From a checkpoint of a small mixture-of-experts model trained on Wikipedia.
Size: 10 layers, width 256, vocabulary 14706, 40.6M parameters.
Experts: 16 experts in each of 10 layers, 128 clamped SwiGLU neurons an expert, 4 picks a token, a softmax router.
Training: a variant of Muon for the experts, 484M tokens.
Below are experts of layer 4 (counted from 0) of a mixture-of-experts language model. Rows are named router (the router's row for the expert), down (a neuron's output weights, with its number) and show model dimensions 0-255. Each number is 50 + 12 x the weight over its row's rms, rounded and kept within 0 to 99.
After each expert's rows: "comes before" lists some tokens at least twice as common just after its tokens as in all text. This comes from a sample of Wikipedia text that the model never trained on. Tokens count by the router's weight.

# expert 10
router:56 28 46 40 71 56 72 20 24 72 42 36 48 50 59 56 43 55 34 45 48 52 58 38 40 61 75 43 53 61 54 65 46 57 70 50 55 44 38 59 48 70 54 39 56 51 38 48 62 40 50 42 49 39 36 65 54 49 48 19 40 51 43 60 59 55 43 56 36 74 70 62 60 28 41 61 71 59 48 52 38 63 35 56 43 46 67 51 57 55 49 61 37 52 39 51 45 53 66 20 51 33 62 42 17 51 66 55 59 57 71 31 59 50 52 33 62 52 59 54 39 55 53 42 57 18 43 47 39 41 45 41 62 57 49 57 39 50 48 53 70 60 35 41 42 61 56 45 50 55 54 49 45 33 49 38 38 48 52 41 63 38 61 54 64 59 78 47 39 57 54 35 48 37 34 58 50 50 46 39 57 29 37 84 49 45 66 44 37 55 35 53 51 43 66 74 49 55 43 44 53 62 68 27 44 46 67 59 48 50 46 53 68 32 36 49 50 47 44 57 38 60 39 40 74 74 53 53 38 30 42 35 57 49 73 70 53 52 40 20 54 52 62 43 37 54 65 40 61 46 52 42 29 62 37 62
down0:26 42 64 40 37 31 28 61 24 74 51 50 35 48 38 42 54 47 35 64 39 78 41 64 31 64 23 53 86 51 47 53 37 45 33 61 56 28 55 53 51 41 65 42 44 36 74 39 41 43 48 58 70 42 43 48 43 70 41 54 52 52 37 32 55 50 50 59 53 62 63 51 49 45 47 62 44 61 58 35 34 48 62 51 70 58 58 34 42 42 46 38 63 50 30 65 51 57 77 56 48 74 45 35 60 53 49 58 42 45 70 63 44 44 39 44 44 38 36 31 56 43 39 63 32 50 58 66 51 62 54 39 44 48 39 41 43 64 54 48 63 25 49 78 27 55 48 64 64 59 47 55 43 46 22 45 66 56 52 56 65 45 61 45 30 51 54 33 60 37 35 46 62 44 55 46 44 28 63 57 44 62 55 37 53 51 51 39 67 66 57 60 58 57 33 43 54 44 35 57 49 38 45 56 31 72 60 66 74 43 45 45 37 58 26 32 51 57 48 63 71 48 47 35 43 50 34 49 68 47 45 46 50 57 42 39 41 70 39 39 48 56 40 57 50 42 51 57 60 64 27 63 47 66 47 61
down1:67 56 53 55 53 47 19 45 75 79 63 39 16 51 53 44 67 55 34 74 36 58 55 36 38 43 43 69 55 25 64 58 33 29 47 63 71 74 44 41 46 61 37 48 40 49 29 66 48 53 48 63 58 39 34 48 39 55 41 57 80 54 54 46 47 59 52 46 60 41 50 11 48 44 50 34 35 45 46 45 46 40 48 39 44 49 38 38 68 52 59 46 53 48 48 78 65 49 54 30 40 42 46 46 42 47 61 64 57 57 45 50 45 53 65 39 40 48 31 51 39 70 57 47 50 70 52 65 50 33 36 68 58 45 29 45 36 69 55 30 38 38 44 39 54 71 40 41 52 41 54 54 42 46 43 54 41 40 49 57 61 69 59 47 57 39 33 37 48 44 61 33 54 54 39 23 56 62 30 42 59 52 67 49 53 50 51 56 46 52 34 41 53 57 34 38 59 28 56 50 46 28 54 29 41 58 52 33 36 61 46 51 78 48 36 53 64 41 38 49 43 45 64 49 50 76 65 38 64 27 26 50 46 66 49 66 44 54 40 60 72 42 46 44 56 48 41 52 50 52 66 48 58 60 41 49
down2:57 59 31 56 31 44 68 61 68 48 65 52 42 45 49 68 47 48 61 65 47 54 45 51 45 49 68 42 47 48 31 36 54 41 40 43 51 46 32 77 44 37 39 67 58 60 46 37 57 48 52 43 65 48 58 86 47 56 49 34 53 44 56 59 71 66 39 66 40 61 46 51 49 69 61 59 44 48 59 33 46 45 48 33 73 40 48 62 35 69 38 59 67 60 56 37 45 49 55 19 54 53 50 52 51 51 29 70 46 44 43 67 37 44 80 60 38 69 46 52 57 55 54 49 47 29 56 51 30 58 53 69 63 55 55 48 49 27 40 35 63 63 65 31 80 44 61 33 41 60 40 56 49 67 63 76 46 71 55 56 52 40 39 69 37 46 44 54 45 66 58 29 56 52 49 50 68 66 70 60 51 75 60 42 41 57 41 64 44 67 48 43 58 75 53 44 46 30 76 41 58 30 56 44 58 39 56 52 38 51 48 50 43 65 79 39 36 52 34 46 32 47 31 60 62 54 31 48 46 75 45 57 53 73 56 55 54 43 46 60 49 40 55 61 46 50 54 52 58 74 42 35 49 40 58 61
down3:45 52 59 50 32 52 49 59 33 54 47 52 56 51 38 40 44 34 63 46 59 45 49 48 47 78 46 62 38 38 31 45 47 45 50 61 43 64 57 52 59 60 54 38 40 51 63 43 74 66 33 34 38 59 41 62 67 48 65 61 40 79 41 43 51 57 39 49 53 50 45 58 36 51 43 39 45 56 25 63 54 42 69 50 40 50 55 70 46 54 27 46 38 49 57 53 59 45 55 68 74 47 34 47 41 41 33 64 26 50 38 52 40 30 68 62 63 43 59 58 64 60 49 51 67 64 66 42 51 50 26 27 35 54 42 57 49 59 38 53 34 46 51 46 42 54 57 58 46 37 57 39 56 55 49 45 76 55 45 65 64 61 39 48 55 38 40 54 50 52 63 60 25 61 62 53 37 64 64 42 48 60 65 44 43 34 46 76 60 44 43 41 51 34 55 49 58 60 42 47 55 59 35 39 44 53 64 59 69 59 58 63 31 46 74 40 39 32 48 36 36 50 39 64 49 55 84 48 85 64 65 37 59 88 39 71 59 55 69 17 63 54 45 44 41 69 36 35 63 54 63 49 35 50 63 39
comes before: "\n", " and", " The", " He", " In", " but"

# expert 7
router:31 72 67 35 59 74 68 40 38 67 88 39 55 36 51 73 57 70 66 41 50 47 57 54 49 52 44 51 35 57 44 47 41 27 58 50 61 47 34 76 70 64 33 35 54 53 40 60 65 28 41 54 45 32 38 46 59 57 52 46 59 53 51 62 57 43 45 65 42 61 41 59 53 47 41 63 42 57 41 36 39 65 51 34 59 55 31 53 64 60 54 61 39 48 34 46 37 30 50 37 54 36 59 37 78 65 61 66 53 72 67 56 44 67 51 51 35 63 48 67 57 52 45 45 60 25 45 47 54 58 53 49 66 62 50 20 40 66 56 49 78 42 51 37 39 57 46 65 30 62 58 37 60 31 46 26 35 35 49 39 55 54 47 57 58 62 69 31 35 53 57 41 40 35 60 59 39 67 28 29 53 32 48 36 71 49 43 36 45 61 56 50 54 48 62 54 49 62 62 51 39 45 57 17 53 47 39 58 53 77 52 58 54 51 57 62 59 52 49 63 53 68 52 55 64 51 54 37 28 43 32 49 59 39 49 39 40 46 48 50 46 41 60 34 38 49 35 41 47 61 54 41 47 34 49 64
down0:44 65 53 54 57 39 43 53 47 47 64 52 46 40 39 38 60 63 57 50 45 46 46 57 52 67 58 82 64 59 46 40 75 54 50 66 45 59 43 62 65 53 57 39 53 37 43 59 36 51 45 37 76 46 45 53 48 61 48 61 58 48 44 50 55 46 60 41 44 43 41 46 21 62 54 36 35 78 60 48 76 46 52 62 49 72 48 35 71 58 58 32 46 25 54 45 77 61 39 29 61 45 64 32 73 37 29 64 62 52 72 48 24 42 48 63 33 25 47 56 25 51 57 57 53 53 58 39 66 23 75 52 40 55 35 62 43 52 82 66 39 47 44 35 39 49 47 45 45 46 48 56 59 54 44 76 54 53 62 80 46 50 66 57 57 60 42 53 60 62 63 25 59 66 59 51 54 72 49 30 50 59 42 54 53 47 50 38 69 46 39 13 65 30 49 45 57 54 49 41 46 50 44 55 45 44 48 62 52 51 37 57 43 72 58 38 51 45 58 55 41 62 54 56 40 60 56 54 51 53 43 52 44 39 69 56 53 42 85 43 46 34 59 37 52 40 57 41 38 47 37 54 40 54 40 70
down1:38 51 60 68 41 35 28 69 55 39 26 69 48 37 53 66 41 52 36 68 43 50 47 37 48 77 29 51 29 40 36 54 80 36 64 46 37 55 39 49 37 55 60 60 42 49 36 47 56 52 66 36 49 55 54 57 46 39 67 50 70 68 44 60 55 50 51 43 71 40 38 63 35 56 44 34 38 43 47 37 34 58 35 53 37 75 48 52 49 57 61 54 46 46 52 64 53 45 38 44 45 45 34 40 62 47 66 48 67 48 53 59 55 51 55 42 61 37 65 40 40 72 52 41 41 40 61 46 56 55 49 42 59 57 60 67 59 63 30 49 30 31 69 34 34 48 51 54 45 60 59 48 45 60 34 63 50 46 23 42 33 56 57 47 31 32 72 36 47 52 41 50 39 65 48 46 49 67 45 53 36 51 53 64 35 54 61 70 50 31 61 65 48 52 60 54 65 61 23 55 53 34 17 43 45 63 68 32 51 47 29 40 68 33 46 62 43 53 46 34 46 44 51 46 59 23 31 51 50 30 41 57 51 22 48 46 62 53 76 35 49 53 65 54 23 50 65 70 42 41 37 47 41 55 55 36
down2:51 33 41 44 37 29 66 38 54 74 36 43 31 59 65 60 40 52 61 37 26 48 72 59 36 70 47 60 60 38 41 51 45 51 47 39 59 46 39 28 65 46 50 52 60 40 49 55 52 52 24 48 43 46 57 46 52 49 30 63 47 58 61 54 49 69 70 28 56 57 58 60 43 58 58 50 43 42 47 74 55 36 73 43 37 41 36 48 49 30 24 56 54 47 57 25 43 51 45 43 30 54 53 64 57 37 44 70 28 64 40 54 50 46 43 40 35 39 61 53 40 52 72 53 42 65 63 38 58 48 62 56 40 39 74 52 43 47 43 45 31 64 60 42 44 41 27 46 60 38 64 34 54 38 34 50 17 49 63 44 65 61 63 61 69 50 61 42 62 38 65 46 44 71 24 77 57 39 50 50 38 44 59 63 48 66 49 59 48 60 63 37 25 55 36 29 44 31 62 43 37 49 65 46 59 53 69 47 46 49 56 60 71 42 30 56 41 40 51 62 51 55 57 38 61 40 41 46 58 69 53 48 65 47 54 53 44 42 78 61 26 44 63 43 60 64 23 56 54 58 41 42 47 46 45 32
down3:64 37 73 73 59 53 52 53 72 40 55 40 82 37 49 56 56 46 44 58 72 65 57 49 71 38 60 58 76 46 44 55 52 60 62 32 39 41 44 72 38 59 39 26 63 35 40 34 46 47 66 54 64 61 71 60 62 59 51 24 31 60 55 64 60 28 45 45 61 45 61 46 65 33 42 34 52 60 52 71 64 38 55 43 50 39 56 57 55 66 46 41 42 38 49 42 49 47 47 27 61 39 55 32 53 51 51 31 60 36 42 76 52 35 54 61 37 63 51 52 63 64 41 69 64 47 68 31 33 70 42 65 61 51 60 43 43 42 72 63 51 46 71 57 34 35 55 47 64 53 39 56 52 25 33 59 61 66 51 56 53 52 45 59 51 66 34 49 50 30 49 44 52 42 52 63 32 29 50 50 41 62 60 60 59 54 42 56 49 77 64 61 46 69 55 40 30 58 61 40 58 53 50 50 44 44 60 50 29 52 73 64 42 29 42 44 45 49 41 48 40 54 39 37 58 39 39 55 55 42 27 55 40 48 58 45 63 64 46 44 63 52 59 69 26 54 64 67 38 48 69 31 44 46 54 30
comes before: " ", "1", "2", " The", " but", " he"

# expert 0
router:55 30 49 70 51 57 44 59 58 59 38 59 48 33 49 60 57 65 44 47 40 63 43 21 39 49 50 53 53 22 64 53 24 56 43 61 44 53 44 49 37 59 48 47 50 82 66 42 45 52 59 52 43 56 59 51 56 60 63 71 32 46 58 37 61 75 52 42 44 43 44 50 56 59 42 40 55 55 58 44 47 29 52 36 39 44 30 64 58 35 40 55 56 34 57 42 45 66 75 64 54 60 40 50 34 68 49 58 68 31 53 45 51 78 49 38 42 40 36 51 45 40 62 46 34 50 64 67 71 39 68 36 54 43 23 63 47 37 58 31 22 58 48 49 46 50 60 39 63 39 50 41 57 50 58 32 55 51 52 69 24 53 54 51 61 35 21 63 24 46 52 48 38 59 61 13 60 42 59 31 50 59 55 45 60 53 43 43 39 32 42 65 57 70 64 60 55 33 44 35 56 53 72 38 45 45 57 52 25 39 41 35 58 31 44 58 65 57 48 47 47 60 50 54 74 26 32 47 48 49 46 43 49 63 33 55 58 50 66 48 51 50 26 40 63 32 56 45 43 43 67 74 64 50 52 49
down2:29 65 44 38 45 45 47 42 62 50 55 66 40 43 42 37 44 68 49 48 43 47 31 47 44 53 34 53 41 46 41 57 59 39 45 58 58 58 40 53 39 47 49 61 39 56 62 61 49 59 43 38 41 62 67 58 33 47 31 37 62 56 43 71 35 37 51 55 48 63 59 51 37 63 39 14 41 54 56 56 50 58 41 41 45 60 34 61 51 44 45 54 54 44 28 39 40 46 39 69 43 61 47 63 39 50 48 53 36 58 47 55 46 38 28 47 61 50 35 62 46 61 72 56 45 57 66 52 56 57 39 31 60 63 66 66 20 55 56 41 53 50 54 75 57 37 47 62 26 45 60 33 21 61 61 55 65 52 46 37 69 51 35 81 59 53 67 64 44 41 66 47 33 55 55 50 69 64 53 41 60 46 56 47 40 47 62 44 50 37 41 59 52 31 56 50 48 53 52 34 48 61 47 45 48 57 42 67 42 48 76 25 49 34 52 55 35 46 44 51 57 56 39 68 56 44 32 48 64 28 49 28 74 64 54 58 48 69 55 54 59 58 66 28 41 67 11 19 37 74 41 48 63 64 74 69
down3:49 56 59 38 52 52 49 54 47 48 65 40 55 56 45 69 47 54 52 61 35 47 55 49 41 48 48 57 42 67 35 59 40 43 56 35 54 54 49 26 42 54 30 52 52 71 60 33 59 51 43 52 55 32 55 50 48 28 44 52 53 66 40 66 40 46 38 80 61 69 46 61 61 34 37 52 46 69 64 36 36 34 73 49 65 56 54 86 31 36 42 35 30 61 37 56 44 57 65 48 31 43 47 42 49 56 31 38 47 59 42 35 59 35 37 51 31 59 41 59 53 41 29 43 64 41 64 59 52 42 36 41 48 58 63 55 40 25 48 59 42 53 37 34 76 34 50 39 46 38 48 58 45 41 54 52 60 70 67 48 67 67 59 72 63 54 47 46 38 47 42 68 63 63 75 65 53 72 72 69 36 40 47 44 42 47 74 50 50 58 64 58 17 65 40 63 48 42 54 53 48 55 41 56 28 51 29 65 72 60 38 44 37 40 57 68 27 40 69 51 51 51 38 54 63 59 36 33 61 47 65 44 53 50 61 61 46 45 54 60 57 56 38 71 60 46 31 50 62 62 79 48 47 39 45 58
down4:39 65 34 44 53 52 73 47 64 47 42 65 39 66 52 50 33 56 60 46 69 34 35 43 52 44 54 51 55 50 47 52 68 43 58 30 27 51 68 67 64 53 49 48 68 40 56 60 50 49 46 48 36 46 68 59 45 44 66 43 41 56 82 38 59 46 65 37 50 48 38 23 56 41 44 31 51 43 22 57 47 40 36 42 60 59 45 49 63 63 76 46 83 50 65 47 53 63 51 65 58 54 43 66 52 50 47 51 59 60 51 19 47 36 43 41 56 31 35 44 73 35 72 77 77 60 51 25 44 44 47 43 64 55 53 39 46 43 54 35 37 72 50 51 40 55 44 52 52 54 40 44 49 52 66 30 39 49 48 42 43 48 67 61 61 38 57 49 56 26 33 42 38 58 41 28 39 64 32 36 43 50 66 51 47 65 60 44 87 50 48 52 48 22 61 54 58 34 60 56 69 53 47 79 48 35 46 41 42 52 67 29 44 35 63 53 30 32 54 44 58 48 42 45 63 70 44 41 37 58 52 66 38 59 54 58 50 55 58 46 47 53 30 38 46 66 60 53 69 47 59 48 50 47 59 56
down5:61 45 48 50 41 31 60 83 46 54 56 54 60 71 50 47 71 32 52 49 56 48 64 48 36 50 33 53 45 45 65 32 44 43 17 42 51 48 47 53 38 32 35 52 41 57 78 61 47 50 47 53 47 44 57 56 44 52 71 45 49 64 53 47 64 47 38 54 26 40 86 53 46 58 65 52 45 28 74 37 53 46 40 60 18 62 36 50 47 63 45 35 59 30 31 53 67 40 61 46 53 56 47 29 44 48 42 43 40 35 36 62 53 74 54 61 41 54 72 57 43 57 66 44 39 33 34 63 51 55 54 46 69 53 50 56 48 55 47 62 48 46 60 51 58 74 34 43 37 44 36 64 60 42 37 56 77 61 68 74 40 56 39 69 63 43 57 33 44 48 51 24 52 47 54 56 15 65 42 36 39 53 40 42 68 55 64 68 45 49 51 47 50 54 32 72 56 36 52 37 46 48 21 61 59 44 25 50 48 64 45 50 50 48 52 57 59 57 53 46 44 63 39 49 35 67 47 62 70 55 37 45 49 57 41 55 75 53 42 64 50 64 65 42 40 33 62 59 69 43 59 43 38 58 41 34
comes before: " the", " ", " a", "–", " his", " he"

# expert 4
router:64 64 40 58 35 44 27 30 59 47 58 47 46 39 51 62 54 60 27 39 52 59 47 39 48 54 47 71 44 54 52 48 65 37 15 50 28 58 61 39 54 46 50 34 72 44 38 60 50 45 60 40 44 61 58 44 20 50 42 51 36 49 66 29 58 50 37 56 58 63 64 25 58 52 56 45 36 68 43 66 27 46 65 30 57 68 39 36 65 59 70 57 66 51 49 50 51 53 33 59 61 64 71 65 61 37 59 64 57 36 29 38 66 48 49 61 36 44 67 23 36 30 35 41 48 56 41 54 70 67 60 49 57 53 49 58 42 39 72 48 50 50 58 49 47 48 77 32 36 64 70 52 49 46 45 59 46 47 35 42 36 30 37 61 56 61 58 68 59 64 50 50 52 30 56 25 49 74 43 50 47 51 72 44 44 45 35 37 54 30 44 57 62 45 65 40 54 50 47 49 54 64 46 50 49 55 34 41 56 51 50 53 42 51 66 44 57 71 28 60 55 72 53 53 52 57 36 46 66 54 53 64 60 59 51 32 70 47 56 55 54 51 39 45 66 40 53 21 40 44 60 25 24 69 48 48
down0:58 39 59 28 55 23 60 40 35 57 63 45 63 55 85 59 68 39 38 42 37 36 67 72 74 59 64 50 81 69 61 30 33 44 54 67 41 55 62 62 60 52 53 57 35 44 62 66 43 48 35 61 70 57 56 42 40 53 51 60 43 52 35 63 52 61 51 54 51 65 49 55 63 63 57 35 45 27 31 61 49 50 62 31 57 55 45 35 41 65 50 50 38 55 47 52 51 71 49 66 56 46 62 47 54 44 40 33 53 55 34 52 69 46 55 47 47 45 49 51 33 47 48 38 47 67 48 69 74 45 50 42 42 76 61 48 43 54 43 61 37 41 45 20 50 52 36 69 36 37 43 55 46 68 68 48 41 56 59 62 27 44 47 58 61 61 56 36 74 48 65 44 56 38 56 20 43 57 36 40 44 52 75 63 70 50 54 48 52 53 50 48 43 50 54 37 53 32 80 35 34 40 48 41 31 36 56 36 43 50 45 45 54 48 62 50 44 64 52 56 54 47 56 46 50 58 58 74 46 39 55 62 46 68 54 40 70 35 48 45 46 64 46 35 58 28 44 59 40 29 67 31 36 72 46 39
down1:55 65 57 53 44 36 43 55 62 58 32 55 69 53 32 55 73 58 42 51 44 47 63 49 56 35 56 35 29 60 66 61 39 61 55 36 54 69 56 48 54 59 54 62 23 41 58 38 44 50 49 35 28 53 46 63 71 51 61 54 64 59 45 34 39 39 61 51 48 54 35 48 55 31 43 55 51 49 48 44 29 31 44 45 56 61 53 58 41 44 51 66 46 75 66 52 58 62 56 46 31 64 41 59 50 46 47 41 45 71 29 71 40 56 51 42 61 34 41 35 63 62 44 30 57 68 46 51 36 38 51 51 52 69 61 38 66 48 45 21 60 38 63 58 59 55 68 51 42 43 57 36 59 48 56 52 37 32 53 65 46 19 51 32 65 38 51 52 70 54 37 54 59 49 60 31 52 51 56 58 59 56 44 63 59 55 59 30 19 51 60 45 38 54 68 50 21 39 59 47 73 58 47 48 79 53 39 39 55 20 26 44 49 28 50 56 37 52 54 57 43 68 43 59 57 34 68 56 56 44 58 34 64 72 28 38 50 84 64 55 61 32 44 48 43 40 64 54 57 29 53 64 53 55 50 45
down2:71 40 50 32 30 72 49 45 46 57 44 63 22 89 72 53 40 66 36 42 56 75 52 87 32 38 38 43 51 31 53 50 54 53 37 45 40 56 46 03 27 51 62 59 44 50 52 42 41 62 26 64 51 62 57 63 48 50 55 56 68 50 62 57 45 45 56 49 45 75 64 50 41 58 32 68 47 39 52 55 57 41 47 40 61 54 46 61 69 41 55 55 57 57 43 52 67 44 23 45 58 55 61 41 29 64 63 60 56 47 52 44 56 45 37 46 60 73 59 51 54 52 45 21 54 71 52 37 70 67 44 51 34 56 54 46 60 55 34 47 51 47 73 39 48 56 57 63 64 42 64 49 59 36 63 50 51 50 42 34 55 55 49 42 25 40 34 52 64 38 35 51 63 44 62 59 52 59 40 38 51 64 66 56 57 51 35 38 57 62 50 52 41 57 48 53 62 58 51 70 51 54 56 53 57 50 42 64 50 40 36 56 44 50 28 55 59 55 40 52 41 67 49 38 49 37 36 41 30 53 59 58 50 62 51 51 86 44 50 34 38 66 53 45 66 48 46 43 63 68 30 57 67 58 39 70
down3:25 61 45 48 56 36 45 49 58 46 44 46 52 55 49 45 70 40 37 77 35 61 53 79 44 63 67 55 30 43 61 49 63 55 49 61 55 23 42 60 59 44 36 55 65 40 40 66 34 48 43 42 21 80 59 44 41 47 56 44 35 42 40 41 55 41 48 60 79 47 41 49 52 31 54 59 51 13 51 48 41 54 48 63 44 54 24 52 48 43 60 50 51 43 43 58 40 45 46 43 43 52 59 47 25 51 40 44 40 43 60 27 70 54 42 51 64 42 53 47 54 57 14 54 52 75 49 77 51 59 28 50 44 66 61 44 57 40 63 56 57 41 45 52 54 57 34 57 54 12 45 53 38 41 52 61 48 60 75 71 61 69 53 50 42 56 53 46 60 33 50 50 30 47 40 43 71 42 52 46 38 53 60 39 37 40 33 60 56 44 28 62 65 56 63 41 54 53 52 24 50 45 68 76 43 45 42 56 46 55 49 66 38 53 69 48 73 43 62 37 54 56 41 74 48 77 47 52 42 55 34 56 59 51 50 36 62 48 69 60 41 57 42 65 49 53 30 50 46 58 48 55 36 43 33 45
comes before: "0", "9", "1", "2", "8", "6"

# expert 12
router:49 53 48 33 50 35 45 41 49 53 50 62 70 66 68 43 51 53 56 49 50 52 66 30 37 41 46 57 66 54 37 42 74 69 69 48 39 46 55 54 43 48 46 43 49 55 38 53 78 63 50 51 48 76 31 61 65 42 43 43 34 27 42 64 41 33 41 31 49 68 57 66 57 75 54 66 47 48 64 63 47 37 50 24 42 42 56 55 31 53 55 50 37 59 64 53 66 44 24 40 61 48 45 63 37 42 41 54 34 49 74 32 45 42 41 49 56 64 62 69 60 30 58 64 56 60 38 41 51 61 42 41 55 54 49 65 38 60 63 44 42 33 47 35 59 66 64 57 33 37 59 50 54 42 35 68 49 52 46 40 52 69 32 49 51 59 56 42 56 54 47 58 38 46 50 46 49 53 39 49 54 31 72 28 45 47 68 55 56 80 62 37 52 53 38 59 58 50 55 74 43 69 56 49 70 61 43 52 61 49 57 58 46 73 39 72 72 57 48 38 48 50 48 71 43 52 61 61 20 46 76 71 22 53 22 47 46 59 47 68 48 28 58 43 71 47 41 56 64 41 31 56 62 55 46 67
down0:61 67 43 58 17 49 48 55 64 77 45 51 25 65 52 25 24 47 52 69 43 51 74 52 54 38 26 60 61 47 46 63 46 60 41 42 56 48 44 44 64 45 49 46 71 33 66 47 36 55 52 75 43 55 34 55 57 35 47 48 60 50 68 51 47 56 44 48 40 57 59 56 34 43 55 70 67 42 63 61 72 51 70 19 45 37 53 69 44 36 63 45 46 54 38 55 51 42 31 48 47 38 48 51 41 38 58 48 41 62 48 58 36 36 66 59 59 67 36 44 61 70 59 62 52 50 50 29 54 54 55 69 48 59 35 50 47 48 58 37 42 52 63 56 42 67 30 40 43 53 43 59 52 60 43 47 67 50 54 56 26 48 53 62 77 50 39 44 52 47 59 49 55 63 43 40 49 30 50 65 31 56 56 55 69 64 53 50 48 36 50 44 58 42 49 50 29 45 68 38 48 47 55 82 46 42 31 33 50 46 61 45 45 71 39 43 58 26 49 64 44 31 60 40 31 34 60 24 58 18 66 33 54 48 57 54 72 50 53 39 39 37 58 68 38 68 50 84 50 42 51 51 45 57 52 46
down1:41 58 52 36 42 60 54 51 23 33 66 56 47 45 33 52 32 37 24 78 60 60 45 42 62 49 39 62 61 30 59 69 65 66 68 53 34 44 60 56 34 48 45 68 39 48 71 50 39 57 47 44 60 43 49 43 22 59 53 48 41 46 67 31 43 50 40 48 53 54 60 51 63 56 42 50 37 57 44 66 40 60 42 66 34 42 40 67 41 47 49 40 74 51 52 34 70 68 59 46 56 51 45 63 38 34 59 33 63 60 51 40 46 28 57 43 56 46 59 66 59 74 57 69 68 39 48 56 45 45 48 45 27 57 46 37 19 59 70 38 43 26 33 79 34 62 41 40 48 55 26 36 38 46 57 43 65 61 38 46 43 42 69 58 45 55 45 33 62 66 39 41 44 39 47 36 58 51 53 71 46 41 36 46 50 35 64 56 42 67 43 32 59 57 52 70 52 54 33 43 36 45 57 52 41 45 51 32 51 61 41 59 30 55 51 49 60 63 55 58 41 69 27 31 41 58 52 39 66 63 37 38 39 51 16 49 60 57 56 42 52 43 41 59 55 52 44 43 66 42 67 48 51 55 20 52
down2:37 52 33 54 63 17 58 45 29 52 29 55 52 57 66 51 33 47 36 48 49 49 43 11 54 48 26 54 56 56 62 26 67 71 57 59 41 52 64 31 64 56 51 45 57 45 53 60 43 63 48 33 65 52 50 61 52 44 51 46 51 70 64 71 49 51 29 47 50 52 15 68 44 39 24 56 32 55 50 58 47 53 39 60 50 33 56 43 28 54 43 49 45 60 63 51 47 33 50 61 52 50 39 39 38 65 57 71 45 62 44 59 42 57 57 46 48 47 47 52 67 47 59 63 48 53 53 45 54 35 39 63 48 64 45 18 16 61 50 48 38 69 52 27 19 48 39 60 39 47 36 50 33 47 35 44 46 50 46 55 56 56 57 37 47 59 56 42 46 68 35 48 58 55 48 66 39 44 56 34 62 64 54 48 76 56 47 40 52 50 68 63 48 25 41 58 30 40 43 44 75 48 46 64 66 32 65 44 35 47 42 56 32 45 58 51 45 45 43 66 57 30 57 45 48 54 60 64 46 61 58 51 49 31 72 60 28 41 41 62 30 41 19 52 39 46 60 49 44 42 62 46 62 54 64 35
down3:62 42 53 35 47 51 66 45 32 59 69 49 54 52 56 65 76 69 63 49 68 24 44 49 40 37 32 36 48 48 72 27 29 49 48 64 64 30 36 57 67 46 46 41 40 39 57 57 25 62 51 44 66 56 65 53 56 40 28 30 66 66 61 39 42 43 56 73 56 47 43 52 71 25 40 65 48 41 66 60 47 44 62 41 57 45 68 42 42 39 37 71 36 51 44 54 36 41 42 31 69 56 50 51 62 43 46 45 51 47 71 35 73 31 47 57 69 63 42 50 35 31 34 20 49 63 47 50 34 36 47 47 45 41 46 61 42 42 59 54 37 52 40 58 38 37 42 60 64 26 59 48 65 37 59 43 38 67 49 75 65 38 37 51 59 65 48 33 73 67 50 48 61 44 44 40 64 38 71 42 48 21 32 62 39 60 34 26 47 51 58 44 52 40 54 50 53 43 46 33 32 33 66 45 46 39 41 75 55 46 50 60 61 52 47 42 49 42 40 61 41 54 40 47 60 53 61 54 49 54 51 42 58 49 35 65 64 38 62 34 50 50 42 44 40 56 70 52 36 53 48 57 65 42 45 61
comes before: "\n", "-", "|", "==", " The", "The"